From a checkpoint of a small mixture-of-experts model trained on Wikipedia.
Size: 16 layers, width 128, vocabulary 4096, 8.1M parameters.
Experts: 96 squared ReLU neurons an expert, a softmax router.
Training: a variant of Adam for the experts, 213M tokens, 9283 steps.
Below are experts of layer 7 (counted from 0) of a mixture-of-experts language model. Rows are named router (the router's row for the expert), up (a neuron's input weights, with its number) and show model dimensions 0-127. Each number is 500 + 50 x the weight over its row's rms, rounded and kept within 0 to 999. Numbers have three digits each.
Before each expert's rows: a language model's description of what the expert responds to. This comes from a sample of Wikipedia text that the model never trained on.

# expert 8
It responds to: Middle pieces of longer common words, after a short prefix and before suffixes like -ed, -ation: ex-er-cised, dep-artment, con-ject-ure.
router:496496517538577553448469447606480428458375555472565527439532576524460483504417574620441497449439481509538477498471536461572460460506554469474403608446471545539466499537511558524404512489486490458560453444537456459544514547549528562501494449461517439442458526513467505473553490520456537509466606551432501523450453498567577559519496556405503479586464399523464524472430597544508478569540
up5:592544484395401496420542526495463420492461472574467563467553557512559410543415583518517462537474557486655445451516486534408408583502505485472420497485497400563414534499496454580527439486487545523501555446540493522460532523571459460505472550504523480415593548487543519522541474508485487507511467523562449521424476538522580513402554582485456563471490521524457452488476568486469566466469
up6:434482514505444450588489517451587474505434423507450480500491397553457447410480521459516588538463582494441518502451514479371441538404570502521396583489439507537510567471511486492476535404511491455528553613517497536466448478518432601427520501437564563490442538491473535537419562428617535527487522520497482522516537462518490511545538486494549566612449522469532472579415518506490547483518
up7:477520500459401516553549513453498494545382518463572479518512520574430391431556562575523514549465518508461428561443579446466391468449540572488464571493480486543399553483569499603551483414505530442527487479537362586494622472459504530529548473517427548509417501535552493502480461471529508438453579564524572500538464501535495466471488522479544561558492505534511496518492432544481535585434
up8:520502488614476416547500581505459507585463567420578537471412576575474507501412503575405448523494495481497471504450515440537520439522512488484551475497467523537415464514555474584597495575593478513565471477558485479522450504443531535573536468505535545328483527488558494480490480625475415537487542587532459437475487452563517529449526517503485558531436450469486443565488540472414525463551
up9:472604489412540530518495499538541470533424599469562516487465524529555510387519547644523494520494494527528434480579538545618527515538465430452446538484423518567488473500575454486507484404656553518554506544441509508502483490440577484537537463466485481498439477529448488486441500494531579430458591501482585511497530428563490458606458559439465433575549457545570506497527478492543479538535
up10:512547479498554475453594416547457457466547592473501518499512445513397456502559507405427505545473575478507498537389549483558470488482498554534511516508463579569505559501520549442417504543565462446513497479410508546588510505405566466465406460439465482581463532450478418539514595440553475489501550473473578479519532459524548496469594442458509517556430458542442531484477461428421614457579
up11:462527530532541469463524488498550462425548479586514481480482462532417468429497495600468578475407458476601462501526479403539483419419552413470468565486471570506428507564494513585509600416419494484555496468538408516401475519477551533547554474548456552586485519533482450522533542594421498430546547562444511514459521496471549479551475485445450528547406482519501602551529400553517485471541
up12:519411445594533518491508413557513483536551512557453526471494539615441396502513494476482519481480499473509433445502580426461507433573497468481532557462504519501415478508427494543499415548511533404506470474496522513508458564544531533573491541501473544461427550429445460496437498542524500448510596551503436459437553543457583517618439486547504531423461537618469457531546546440457598615571
up13:500530414478616494520483498514552487589448582546557588505499610437519476485445478429516501445467512508549479443607466446580524459462557537513431484493488558540476471580484510467457622523571508423472539492497553446501506510406478465493503416523596524631438562536548543517563445547473445557425561508470467559582547498470499472483462478520477465562530504596401422489514474467510489480561
up14:482448441417517473512466481517593494517415482372513452467511472454536495539428582449494549448437534464415479573508605388532379488526548536510480595474507529564427500580501586534451445514551465515493528567433515502555541522501432548512517457528557577425517404483492477495542459563538476452518532520479508553420455482425574485478429538482394511430526500497479480510476406485520426437542
up15:517397574539476503542552522558479467432427445454604535468453475524540484584419509515503532534517506545515432555472483443568485497458556475559457455546509448507398507469452464527590467452522468482571410489556534460486453450426540500453395520519445569580564412615490519522545457524517451456468576539555604432527508572491447500490432482459506531459508423536395439540543471539551568537482
up16:563569481466505481458496504566530475506459601464601528509460408532507385519488559471542577527555501527546510528492497552573543461388468456517477534494439565511427581579541443465472540444576506427504470502446457526576506479468566514508533487540554565448580479434455504533542610446467476497425500503475423557564492548549502580489554519504581485550498448476548401560429481402560564440552
up17:484522512546504579625509492569483542460434494537590513412597532410538523568474493488452449603527469407504536481530541464443446426502490417463498494508517554468444539547522614482447480532532549458453499454558437567421474498464482516599523390496489513528479526438503580526561491469433524445493558447482586537485537438532489580575527492470476485497472437524604535576549517590545521531577
up18:547573541521557498563361442548509522597459456500528582481469531467513508482552532541530416486539494529563420499495535550548559485512446407492490485521602576612489513590516498471488491553528524475411558492573564530526442425454567532454551465528536475421424473464574471538488413550484488491559544436586497385528519499465485439493504481478518559543543499519482518602515551478464558612437
up19:532478546523645595438480485552563513509429468410509502536515517565496562510399601499449589469389495549566434527490491441472455535505484536465516514516509506469494507599480455548429508448495572531553502504513504457388494560546476581509553568480565479520532572577482446522458450415508517459521496555474471549422495565473547478544430565497373484571475453541536506507536531427495462519605
up20:532428365476544461527432496554483544545486495504537467473540535503408468507463481461524540484497554546469400566368523483400435538481477470529545585521512543554459509563577409507467550494542496477474516444583487424447574533607487507493571517491445480443461542407493509494511556573604498488479453427438504532489462495418526491518482589521490428572597417473477460506413551465473464517434

# expert 12
It responds to: Capital letters and early fragments of proper names and terms, after the or an initial: Ph-antoms, E-uc-lid, Flor, Swed, Arth.
router:484477525615467560519436446455469492523518502477581539456481560559441452519541583521497453476489552438488456558444465508531490537449529496478575587462500598580479439580524458466528614497490537462597503463490429590536531481509543503568549518418473518588433545528500535507487428506605447419546481447476523460463507637554475589521519485366516483555452524553519529495490445508420508563512
up5:533533456530473624543501451447518465499481455520607603423544556540470477439508484610508447440366536505532422526438517467493540504509471471492569573498431516514496579481502456512552523522486461566561501479459455471422505488472471531556487442431403463532536474479497514417519545566584531367534558580484478511451489562498422446509559446479463487488505497492482473453551383565414458587512
up6:499564567578510601504449461574504485422515542471534486462422419610555447453539541514521550462619472469446557450463557531411601436499464475533478482468478507509450449461531494536514544371534426586504456406529498567515511511588510531442456529371498561585473518479497496509518567495551467438541449428512534492538516454573466541506481516470516393580504493459506532509531517473417575469498
up7:491493496490498492460566362465480549495550501557593540480493544505460541561499532472545419490528469485427578431528516447542545534508476507401489530539517566566487508486501582583444558397446550509457503513515496501524528413457472589513558478479505503435513435473472421568544574472580572507439630492501472541524478501501439445424489550537531551597403446529419478482523527435395587464451
up8:493485560581531481458515487472552516506526461491552596491563556494432441525500528604508468488471502471574441553494502474574487470453467484499441487606501537471437577517622477522559453578508520433521519528492561651528564571540548518590492505442509463482547480515584603500454464521623461500468560548468512424425442499517402467471543502457431534478528574512454473577535458578450576531478
up9:512496409491508580423507545515452544471521580543541466479562554578409493484517556532542455532450419423561445529488481465564511424571614447547453586512498444566492494483437527491516484536558617488521509490505548575470596499478513484477530533437576498507415560515545535452391562558407481470542537431442430500423533512509497549457531574454571569514436463492477466550448467523529554580550
up10:450535485467483480496401503502475409483464551601502607507520511569506476553517613539471483536492484500488452539528507482581613541588601488531445502439485515513513506492524473484479547495607573487450586481515459407525413488476548503638498503556484590514542458566459592492397444507500472455466593562481518497506473581498527447569477576446559467472467498520382484478513410451493501479484
up11:496441417519478477501467480522499342423565573555522584508490454484440350521397472487563574500505545516417549490511452557485381548507543443448497500476457454468540411591566463451497563428472543474522419541528526512548489460508485411510540453413472591499542435487481514486544501440527563482441480463503462466473492527503493523500491543404548588511468555576530447551474441510528474475429
up12:521487489520523433486501451459452527580406487580425505428552490485504544561459563480519537495479474506442542463570505542531414591537521457456490528436492530539515520518426472463480544551510444545521549508471509575503568425445447518614524432542525564545510563498527522428495404545478592509540446549416621528529460493497494421598448517492515506583537559479604536485386471546490638514502
up13:530463428452442583487499468441501573548483472468548579442469536426450578499549494479578530447494578396437468502500497496437454465495613472466544511533563549509487535489606490497508543507467492468510424523437620505420481536476443578542481449538623569470468606468478483571585573437501525533504554524516413546482405540503534501520496494457428434544447506472543521479553539411452481572523
up14:557531409509524499512505518406520477531569460571459494497460547542524502408498528540482429499481586465597450465537497578344550505544524498594512447547503519450429541553498457460439442378469520507496546522481453573475501518495481504512471443517524530520430516473503515586483491596659537435502497474503438508413544508509530549484556471495490469422514558590458473441520492533408540505632
up15:536496403463424427514400543411536472476520550452591563482503404547423476524544565536457606551449495396407522555475590496496494449436418487590504563442511563492485422473542535413452464444464460491525535456591465516566511493553540498468434426459475511420503460478546524516429523524527492472497499501399519516529472520483539542624506489471495446397428540547466480507446511472471513529459
up16:496511519527492476502503548566498398596581461434556499458556467547504460504493545497433486487561516477494520560520556407560427523454530449425543577523564520472496557530545452499485606515497514519479462587500563535454514553439514504510572416511410583534440525551458477491525584477472572464464473495368507525446527572574483599568561481471598454536449457540610531502505498529545513420607
up17:544488530485543544506574480441480543538440495434522451448535517479476467495560493477468537511500402484681528475531476560535394510569548496520486549514606574509465546546452557493619502408427580506528475371484524544517585440388461468492522454468487501563380561526485470547508436562567486527556522540528544487543412436549465505512467510484428532503506461474408465542475517517468487528475
up18:476520450573484608490388376452611478529465415453474494465481500433518534561528463536451440556565532421530480555451455482499456541496599501536522456492540515499499580556454519460470514502533529471547558476617494526541526539584474500532557438375537448547489464457472535515431452554500480437490530487555456454437529507460532494515607494444402525509458522486553534564417454545451376483492
up19:516513499541482442570566515572541486442445586544552545452406534590475468512498517432551413498447482419479491446493435482390439436461534505478492638458513474601446486491558543568496620453577443468444545438471557528520483461510489494445384515509498497577499525519447507555527480513375430434453516410463457513533450541455496550439490541491517545492507444484526501464422601506467486484521
up20:506462523513482544412433529565484469487479441536602451464511389532483439509451511565515468483399416574582411556545498459598495551533530491445512472560577615581468500446481498495533425501449426468578590459465629414554496461453484484394519471436575440464435581489451572536526547479528466517545462516532500491523544528529537484547493540440507551520508485566438546546470478499460462509466

# expert 3
It responds to: Middle and final pieces of proper names and places, such as lie-ut-enant, Calc-ut-ta, -ford, -burg, -ić, plus match scores and goal minutes.
router:572485526474461534511462416445588552531509517505516549469492530511568520378482573502458562521522489472486548491467491497432517565580495419517407480622531510512469528573456488491507574411559552494462540469601487449589463501459460515570541514513520495527530445600555532659524496519593513497470513562458518447515442535433443585441597558383489505509529455519477471449544537441516526518437
up5:485578560539510479446437431509524534427431535444443548476487509573489586472460508489554563483428559514458464502413488518511467490547485379470440426421497475475454489493557564562478531446499474566512550626394587432491434516434542519471529476538526533426465523481505515488540471508556398449388559537480503479449589625428510571501443518496467482473476474544511508498409558428466568500521
up6:507497567533470530440504515541559500583569506508506462510512684555490413494456572489451521502435502393536509435584514463453469465464586494538405442556525507491485487473469496557480503535525440521434570514592482484522454534557512526503527450534537466472526488511569406562479460525514444573496497521497401538542481503472526502585500485392618462425479387503415512546486547625510463511460
up7:534468489500436464508533352502446520539456468493597493506427415487464555483547491427452555450467553560481529441467652457548498474443549475571553506503473470524505516591519565429479521429462596377545387481530560428488492506504464499476592500486434444524506508498525455519550477439594495545472457493482485463568524593507504448466462453461539546548424527559485548559457414505468534574514
up8:529505531489535455544491587452495616532559435518451557503438526473419518557480486499428516542534527494443429472505496531505473479503472479560425456519494547569553558473521448437504549528560508470541624514523526442602551446441539512570549515481559506464515418468490504504510524598521390506515555446588381446548459486492525473429534581433527594572554427408489510470397534438435475445479
up9:473464581597478528548511490552498465506486501527522541488548462419480479611516593456574604519418486507599490450560421551548566545499559534520510493484469491557428571547466483543554472463515457494500528496511550495411497473454545552497436472510494549581475490653525414575458468508546557482536470523399494446503433511472474563491538523399610531492564379484471474392546510496486489464498
up10:552562476521566451597482411543445563503491499451535529515508497553473569439452514459502515418580564492405513525493610504558490528457557381471436550529490587507498450557427505469485477466519530475462492571608521518502461476499507499505558551514490475446517465519459578595491464454534419437528469537509521488514513457555555535440591474443457559627417529499614552393480502442521457566450
up11:478535545510544496477550410547551368432494547547444573518533470520531541540459533461474501468524581496511480538551470450463491525546423455606509458552495471460434470468517422448417478510554490479608450435401404518589508463408477506487549553428432559521524392529509402529472445420599497533443542575436464481472490473514574599532497533493516501523556441481513480470507495538501605530501
up12:578535403489542576423450498490587498564504451462515503467363434509479550547608449491481379509471502489513537436546501511417506553504498521613518471486505565531444473555536583488508545531572586383517473457549459518534415519361479550477607543507513466536576499465516525551479515481417536462484529517410409467452475523496504443540572560457517443527495505474459495501485479517438556479473
up13:481517538541550627488554419463609472455433458422471469452475474495569462405403440553529503440505568508458475508573581458451482539552517419438406525469598473557564457510474454548520495418580600487545510500455484480546521481504484527512530494526432472546462572551504548401568457581484503521439413456479501473543553564544517527510448523524530545462548477484487413397487551415535514514487
up14:537558538465596527438523550513455499444559477517423532377479412455546490466448584453572519513425503522595418488399390521478487591569494445552606530565476467497502543543502497549453467436544448485570491448478583515539454578467451441529471553541571573516522508479549512458424556413475548413540492465403437505550530529461472544435553495483527521481509526494526544506523575530464560541494
up15:531570525493458424525536475560530512556453476500445485483431519467370477518383550468542506549517566537521463486438507445457486482464437510489491455483598532451545517511578480446483527426471554510506461420527442488615507402436448478647396580452432519436501550558459475499485481460482410467518483575478578480573531541575464488475457541520467464498532435519433547470491544469453620444510
up16:589571459400522568458410510451555545504453510593478505460417629548487521501459528563441396473494551554525555454471538489491471536570478474517565410605545510548518453510391557559559557478437499459543477438568438554582492601465521487463479538517463459515536543489523531469430531539567509489629481538456526478444503541487532470511543472453480525462518482535483566555524461484415609500482
up17:479542450496491505410578413528536478492495522478563592434451500568525559397494492475554533521405459526502488512511496438658401388522473447447431461549504584500550539492584492516408506417487484484582462411506517481486464427535469508437451600508512495532472564448530479474510436489556535549462558512443502545444532620521485507550564489466551451418524504483476509570490547453533445428507
up18:509547523455481509523584504572524538488459509557481447510474512573561468487477548568405463609570494524400497587531577512521584486500530498406510520552585443506459471457493519444503490466496520542512406463499370506545540478528522507469430506452529470482495458441555533563547413534573534493499465503530528552412412485352507471415550507458544584538460464536360520565488509477426492444524
up19:514460481573495535503431482441516514462445497499527547457495510633527419547408544447475483477487436529497459498447454557467382468482400450573472517510567523444498561557528473526497630530571528425577546462571502515508555518559568400509436509455513503495556529473482542450519510484538439410444482546549505402508473540526538573495637562520450489466510580500527515594489567444434565507473
up20:538531471462502564492458478534497536471523507545596562475488477488508431572488498616541564441390535487542573517469442490466500562438582492430603555505468463550504544494413526371514554414468525483470514574480480502435500577428521543518494581503565458464520504438459411537530442573480566479535487561453528489518393554471485509472577510485445382491476437552508547490527519572404580520556